Below are experts of layer 3 (counted from 0) of a mixture-of-experts language model. Rows are named router (the router's row for the expert), up (a neuron's input weights, with its number) and show model dimensions 0-191. Each number is 200 + 20 x the weight over its row's rms, rounded and kept within 0 to 999.
Before each expert's rows: "comes after" lists some tokens at least twice as common just before its tokens as in all text; "mostly gets" lists some tokens that are sent to it at least half of the time. This comes from a sample of Wikipedia text that the model never trained on. Tokens count by the router's weight.

# expert 43
comes after: "0", "9", "8", "1", "2", "6"
mostly gets: "″", "°W", "′", "):", ");", ":"
router,204,196,182,179,234,231,229,187,174,153,233,161,199,185,204,231,195,202,192,181,179,196,206,176,186,214,160,187,169,186,210,226,200,190,203,187,198,247,224,186,183,207,246,191,225,208,198,198,209,221,188,194,227,243,217,207,195,210,211,197,183,214,200,200,231,199,233,214,219,218,184,192,185,207,208,211,182,202,155,191,194,180,199,195,186,188,141,187,185,226,197,205,203,182,201,219,206,196,217,224,219,204,173,190,200,178,184,202,187,219,202,181,181,239,221,220,211,205,189,185,179,204,208,204,182,213,186,180,204,213,217,217,164,239,208,197,171,170,198,207,230,167,183,195,147,168,182,180,208,219,196,171,205,208,194,233,209,208,219,210,217,239,167,207,185,202,191,213,210,189,209,187,246,202,201,216,228,186,205,190,209,250,188,167,201,209,230,203,205,191,167,183
up1,200,187,191,189,174,168,207,210,191,223,254,183,178,235,190,160,191,182,218,190,162,209,197,203,190,172,214,205,203,206,226,187,222,229,210,203,205,208,223,206,203,185,211,192,208,259,208,200,202,216,201,250,206,181,155,206,195,238,207,188,200,191,190,211,175,192,224,220,199,192,204,212,219,207,208,160,192,163,191,201,205,165,179,177,228,185,181,236,213,169,197,199,183,235,173,206,166,187,186,183,201,204,217,186,224,209,181,203,217,184,185,271,167,191,218,191,183,172,175,189,205,191,206,191,206,185,226,200,140,210,183,195,160,207,190,199,204,209,181,186,220,189,202,212,200,219,200,158,231,202,206,182,216,221,198,216,204,207,213,194,220,206,208,182,211,196,189,183,219,179,192,225,201,217,170,198,198,222,171,224,225,229,196,184,192,207,212,209,195,244,191,190

# expert 14
comes after: "-", "-b", "-f", "-d", "-l", "ordin"
mostly gets: "″", " •", "″N", "°N", " Born", ")\n"
router,185,201,181,194,175,237,220,186,212,170,241,191,204,219,225,199,180,218,213,214,174,192,220,204,167,203,217,224,152,179,193,226,181,207,186,193,189,210,220,192,177,208,222,236,186,207,185,224,218,204,196,166,198,208,194,177,203,230,208,194,197,219,231,209,230,189,219,217,191,209,153,189,185,194,229,204,202,212,163,211,195,176,193,178,176,197,180,220,174,207,206,165,209,191,206,193,210,233,181,177,204,215,205,178,176,208,197,203,169,220,190,173,206,188,228,230,186,240,186,212,201,185,231,159,178,198,200,193,201,236,225,189,200,226,211,185,197,194,189,242,212,216,186,160,186,193,158,191,203,188,184,193,200,218,174,240,194,141,192,180,199,204,191,226,208,208,228,192,242,210,248,180,202,213,227,197,205,200,191,219,201,231,238,188,215,195,209,205,190,207,181,174
up0,186,180,201,190,181,191,214,192,206,204,213,198,212,223,162,215,197,200,233,184,177,186,196,207,217,237,208,193,187,189,154,167,195,207,234,215,187,201,214,174,187,214,214,167,179,208,173,220,227,246,194,179,221,201,219,208,203,246,208,200,166,173,207,229,200,234,247,183,232,195,181,197,233,180,206,222,187,198,166,208,230,179,230,196,188,174,166,248,203,189,199,194,227,203,216,196,180,207,204,200,193,222,169,192,238,182,181,188,207,179,197,236,186,234,214,211,198,166,209,217,241,219,185,186,201,216,203,184,186,185,196,184,200,214,184,221,213,218,174,191,210,191,193,219,179,215,217,181,186,186,207,190,195,199,174,172,183,224,181,180,226,199,203,186,184,187,217,203,200,185,231,218,186,183,190,215,184,172,236,213,235,218,174,220,189,205,200,228,173,190,150,201

# expert 77
comes after: " ", "1", "2", "0", "3", "4"
mostly gets: " •", " km", " mi", "″", "°", "ST"
router,188,213,211,169,195,192,222,204,177,175,216,203,183,234,217,204,177,209,205,186,187,224,236,207,218,207,220,206,168,194,202,238,216,232,187,209,169,198,204,212,197,182,215,184,226,226,170,209,206,198,220,193,180,212,222,169,205,202,205,214,200,193,171,213,231,179,207,229,164,177,188,190,202,206,187,209,207,235,178,198,212,188,199,191,155,218,175,179,155,158,189,199,198,204,195,172,227,192,197,160,199,208,182,175,183,211,205,198,211,223,217,156,205,218,177,234,205,221,160,211,193,164,230,212,225,159,179,184,202,198,242,204,211,178,218,215,247,216,209,215,194,192,206,180,199,201,210,206,230,215,219,191,201,188,182,199,203,179,199,173,228,168,239,181,211,208,200,208,184,221,224,177,205,210,232,209,215,194,201,206,221,230,183,206,170,180,207,185,146,203,158,207
up1,151,205,184,200,226,188,210,184,190,161,173,234,174,197,177,202,240,207,217,205,237,187,183,188,258,183,159,189,220,187,165,206,193,215,207,206,204,226,197,215,194,199,217,193,215,201,247,182,226,176,173,215,186,205,192,213,217,211,176,181,195,189,177,186,191,195,204,183,202,208,197,243,219,208,199,184,171,186,243,158,209,204,210,197,206,228,208,147,239,206,180,215,203,212,214,203,216,164,197,240,186,182,194,197,147,202,214,208,187,186,197,184,168,182,211,175,184,203,206,191,206,217,216,201,236,205,192,190,206,171,195,222,190,214,250,145,189,213,189,206,167,209,198,197,199,226,192,219,215,190,195,219,205,200,216,201,223,187,235,216,196,212,200,183,211,199,210,207,161,203,206,188,193,192,224,213,189,233,217,197,188,191,162,193,201,206,205,203,213,194,162,204

# expert 78
comes after: " |\n", ".\n\n", "%", ")", " |\n\n", "a"
mostly gets: "\n", ".\n\n", " |\n", "\n\n", "==", ")\n"
router,228,186,203,211,188,208,225,182,230,191,197,224,226,232,175,210,184,205,211,179,161,169,225,195,175,176,244,217,222,197,215,203,198,197,158,213,189,219,217,233,176,208,201,212,180,183,185,172,197,185,224,208,211,224,219,195,191,206,211,251,169,204,155,204,221,200,223,173,185,231,209,174,179,214,211,210,179,208,236,186,189,170,171,184,190,207,210,176,193,188,193,210,183,218,182,209,174,194,192,208,177,194,195,192,226,218,190,189,200,206,156,206,198,236,200,184,244,218,178,219,196,188,210,200,189,204,223,169,184,211,215,179,159,231,178,213,221,174,184,182,239,179,175,207,169,172,192,196,203,181,208,194,195,197,192,222,185,211,187,183,221,230,214,212,236,181,184,219,247,182,188,230,179,174,206,220,202,199,207,186,224,193,228,198,200,212,222,192,245,190,222,194
up0,190,218,204,197,205,149,177,215,201,187,182,211,192,157,176,222,250,185,179,187,200,212,172,191,195,211,196,211,210,226,174,175,210,185,232,207,182,207,238,164,249,208,192,179,194,213,211,192,173,209,181,201,204,146,180,237,229,190,210,203,198,206,198,177,187,205,239,248,193,216,202,218,209,196,210,181,213,187,203,204,192,207,193,199,188,215,208,225,219,170,209,213,186,176,230,181,161,181,198,169,194,202,200,260,185,214,200,197,205,163,199,219,214,200,192,194,199,189,208,206,210,207,191,206,196,211,217,211,203,201,181,191,156,173,203,196,187,209,191,182,157,185,183,177,208,179,232,216,164,218,226,216,189,168,253,214,199,199,190,197,220,202,236,195,198,219,201,205,193,216,172,197,189,171,159,216,196,193,182,203,220,177,219,231,172,217,186,194,212,231,189,223

# expert 18
comes after: " |", ",", " of", ";", ":", " at"
mostly gets: " tra", " Ste", " Tra", " Bra", " La", " Pat"
router,233,173,193,208,149,183,176,226,222,234,199,198,193,184,201,198,189,227,200,185,194,197,171,222,208,198,236,204,195,238,185,199,207,203,195,209,208,148,179,242,196,210,155,190,175,191,218,190,189,184,235,183,203,162,213,217,219,209,212,189,208,199,208,236,205,156,179,174,173,179,213,221,219,195,176,204,237,197,186,217,216,222,184,220,210,182,200,227,175,179,176,172,183,175,188,212,227,194,230,189,187,228,191,212,226,188,242,218,202,221,182,234,196,215,184,224,193,199,200,220,202,218,181,186,229,199,178,204,245,182,232,183,215,187,203,215,193,225,188,215,223,216,177,181,207,210,194,175,190,211,220,187,189,228,190,183,197,204,167,181,223,178,212,187,173,190,210,211,166,231,169,211,210,199,163,238,193,223,178,195,197,204,211,204,223,198,206,179,183,206,230,192
up0,195,184,186,175,200,180,201,201,196,207,190,212,217,231,156,229,198,192,214,208,191,233,196,200,214,210,200,183,197,207,174,171,195,217,211,188,174,183,183,214,210,178,205,188,215,204,222,224,224,212,209,204,226,162,207,169,187,189,158,187,198,213,218,207,191,186,186,209,199,194,186,214,182,186,202,216,211,216,210,206,231,185,239,244,199,228,213,197,217,181,194,185,201,201,192,192,212,221,219,203,211,191,222,209,203,186,196,166,205,200,195,200,246,207,186,190,164,210,201,222,183,197,209,198,214,185,166,182,216,194,174,181,253,207,159,222,239,237,243,195,185,210,194,204,247,222,193,189,178,203,213,210,201,173,198,202,195,162,232,209,214,208,244,177,207,132,189,162,182,190,209,195,178,165,160,179,183,184,170,220,204,212,226,205,170,206,174,185,213,173,172,203

# expert 88
comes after: "-", " |", "|", ":", " a", "."
mostly gets: "Th", "Ch", " Char", "-p", "-c", "St"
router,203,188,217,195,167,184,206,207,175,221,219,183,221,232,194,187,193,185,183,208,191,219,208,226,202,186,194,259,214,172,227,185,208,174,204,201,180,181,200,199,238,156,193,229,162,186,159,190,200,227,204,208,214,197,197,181,198,203,216,247,219,214,193,227,206,195,192,208,180,191,196,211,192,219,168,209,226,165,178,207,192,190,188,201,159,179,211,211,204,207,187,207,171,200,164,165,208,195,191,159,196,234,232,182,222,185,230,214,190,217,171,200,242,206,203,219,246,195,205,197,217,195,202,173,211,182,171,232,191,200,198,189,187,163,200,220,231,212,162,219,221,234,208,187,233,211,187,181,207,211,197,193,182,185,207,225,215,209,194,187,219,172,210,186,208,171,213,159,213,213,215,206,188,217,198,174,219,194,168,244,223,229,192,206,194,212,234,189,195,190,186,183
up0,185,199,196,203,202,216,229,220,215,179,192,174,183,206,183,193,197,215,213,202,186,198,200,171,239,229,201,199,225,222,179,200,186,229,185,174,206,185,206,191,190,213,207,211,242,235,200,186,194,190,152,208,219,189,214,218,164,208,185,179,193,202,203,192,158,202,210,207,228,210,181,198,174,221,232,218,174,177,196,184,217,177,203,194,209,197,223,192,225,169,219,205,201,201,255,221,217,241,231,207,215,174,200,205,198,219,197,197,202,166,226,178,183,173,155,211,212,196,239,204,187,191,183,165,220,199,238,166,200,186,190,204,179,212,223,224,220,215,225,213,160,212,194,194,182,194,170,189,185,179,161,193,201,202,182,185,227,193,195,237,185,202,213,208,188,232,179,231,219,163,212,208,212,193,225,165,204,192,199,211,220,191,194,189,212,151,216,253,214,212,187,198

# expert 16
comes after: "0", "5", "3", "4", "2", "6"
mostly gets: " MPC", "″W", "%", " km", "',", "′"
router,177,190,182,205,222,203,231,210,181,167,168,190,209,221,186,195,228,233,221,213,198,235,215,184,258,196,198,186,182,205,223,222,205,216,197,202,168,161,243,223,190,188,223,198,202,211,195,241,181,145,190,220,202,184,219,191,227,198,195,208,226,181,197,232,213,195,212,192,197,198,186,211,206,167,204,211,167,234,201,170,223,203,218,217,184,235,193,188,176,204,189,180,219,161,215,200,237,201,183,185,180,208,185,181,187,191,196,200,193,211,213,181,182,206,215,230,172,216,188,204,205,195,200,222,234,199,188,201,238,175,186,202,218,228,232,160,165,207,226,214,188,208,197,209,184,195,210,204,189,192,204,200,202,228,160,186,200,171,172,185,187,190,193,176,182,160,216,199,194,214,211,163,193,215,197,231,215,193,176,201,208,223,187,224,192,179,194,157,152,192,187,205
up2,229,202,218,209,185,148,177,208,203,228,220,233,230,214,226,197,191,225,215,226,212,205,210,183,208,205,194,205,201,184,223,180,229,209,213,216,211,186,208,210,198,185,213,196,197,248,186,191,195,183,195,185,199,196,126,211,205,282,180,213,165,220,176,185,175,239,178,213,232,231,156,196,199,153,183,214,191,174,204,187,209,204,203,209,194,192,196,223,221,200,199,178,190,194,171,196,218,188,197,203,188,203,193,218,194,190,207,192,235,163,199,166,206,175,201,194,193,192,195,211,163,219,199,212,173,182,178,183,204,190,235,169,192,218,192,190,215,201,193,193,189,184,199,220,218,199,169,199,178,215,176,187,212,219,226,190,189,192,198,211,203,196,257,194,198,193,184,178,179,178,198,174,177,232,189,176,209,178,191,217,201,176,214,198,193,211,200,232,219,206,209,237

# expert 0
comes after: ",", "a", " and", "an", "i", " of"
mostly gets: " R", " M", " B", " Sm", " T", " Dav"
router,179,209,218,184,213,230,184,196,209,228,180,205,219,188,184,211,234,218,200,226,200,169,200,189,194,202,191,187,202,189,197,191,175,220,192,187,202,214,186,182,231,197,216,166,201,163,241,154,226,181,176,225,199,187,239,217,218,170,151,211,152,192,190,194,189,196,224,184,190,197,211,183,191,177,179,193,204,215,193,184,193,205,193,199,209,169,190,215,229,199,217,197,174,186,177,218,175,194,208,205,251,217,227,208,206,182,221,235,180,195,169,226,213,206,225,216,240,191,201,180,185,173,212,217,189,226,165,169,214,196,155,230,217,180,219,169,174,184,169,220,181,224,203,193,192,185,240,186,187,212,214,192,195,218,212,245,215,190,228,224,243,172,174,198,206,190,197,190,198,222,203,227,192,195,182,203,213,182,198,226,186,189,181,218,165,213,209,213,203,213,207,182
up6,232,197,207,170,188,179,183,184,210,230,219,203,211,191,132,226,203,225,204,189,175,180,227,173,220,189,217,204,196,200,204,225,191,188,204,203,176,211,233,187,186,221,174,237,181,202,162,181,194,212,208,189,232,195,234,212,189,206,232,215,176,210,221,218,208,188,228,186,158,194,169,215,197,189,190,217,193,161,202,212,232,213,187,162,224,209,206,233,204,130,224,199,199,216,203,169,177,193,215,178,184,206,220,211,214,189,219,212,220,190,187,197,245,223,194,196,212,188,182,187,212,215,180,162,237,230,183,167,188,221,196,172,207,191,197,230,209,227,211,206,213,198,195,214,217,221,180,209,165,229,196,210,223,173,209,221,237,188,198,218,210,175,213,222,188,201,220,194,179,201,193,221,195,189,207,226,223,181,169,190,204,183,184,186,189,183,196,172,191,203,191,195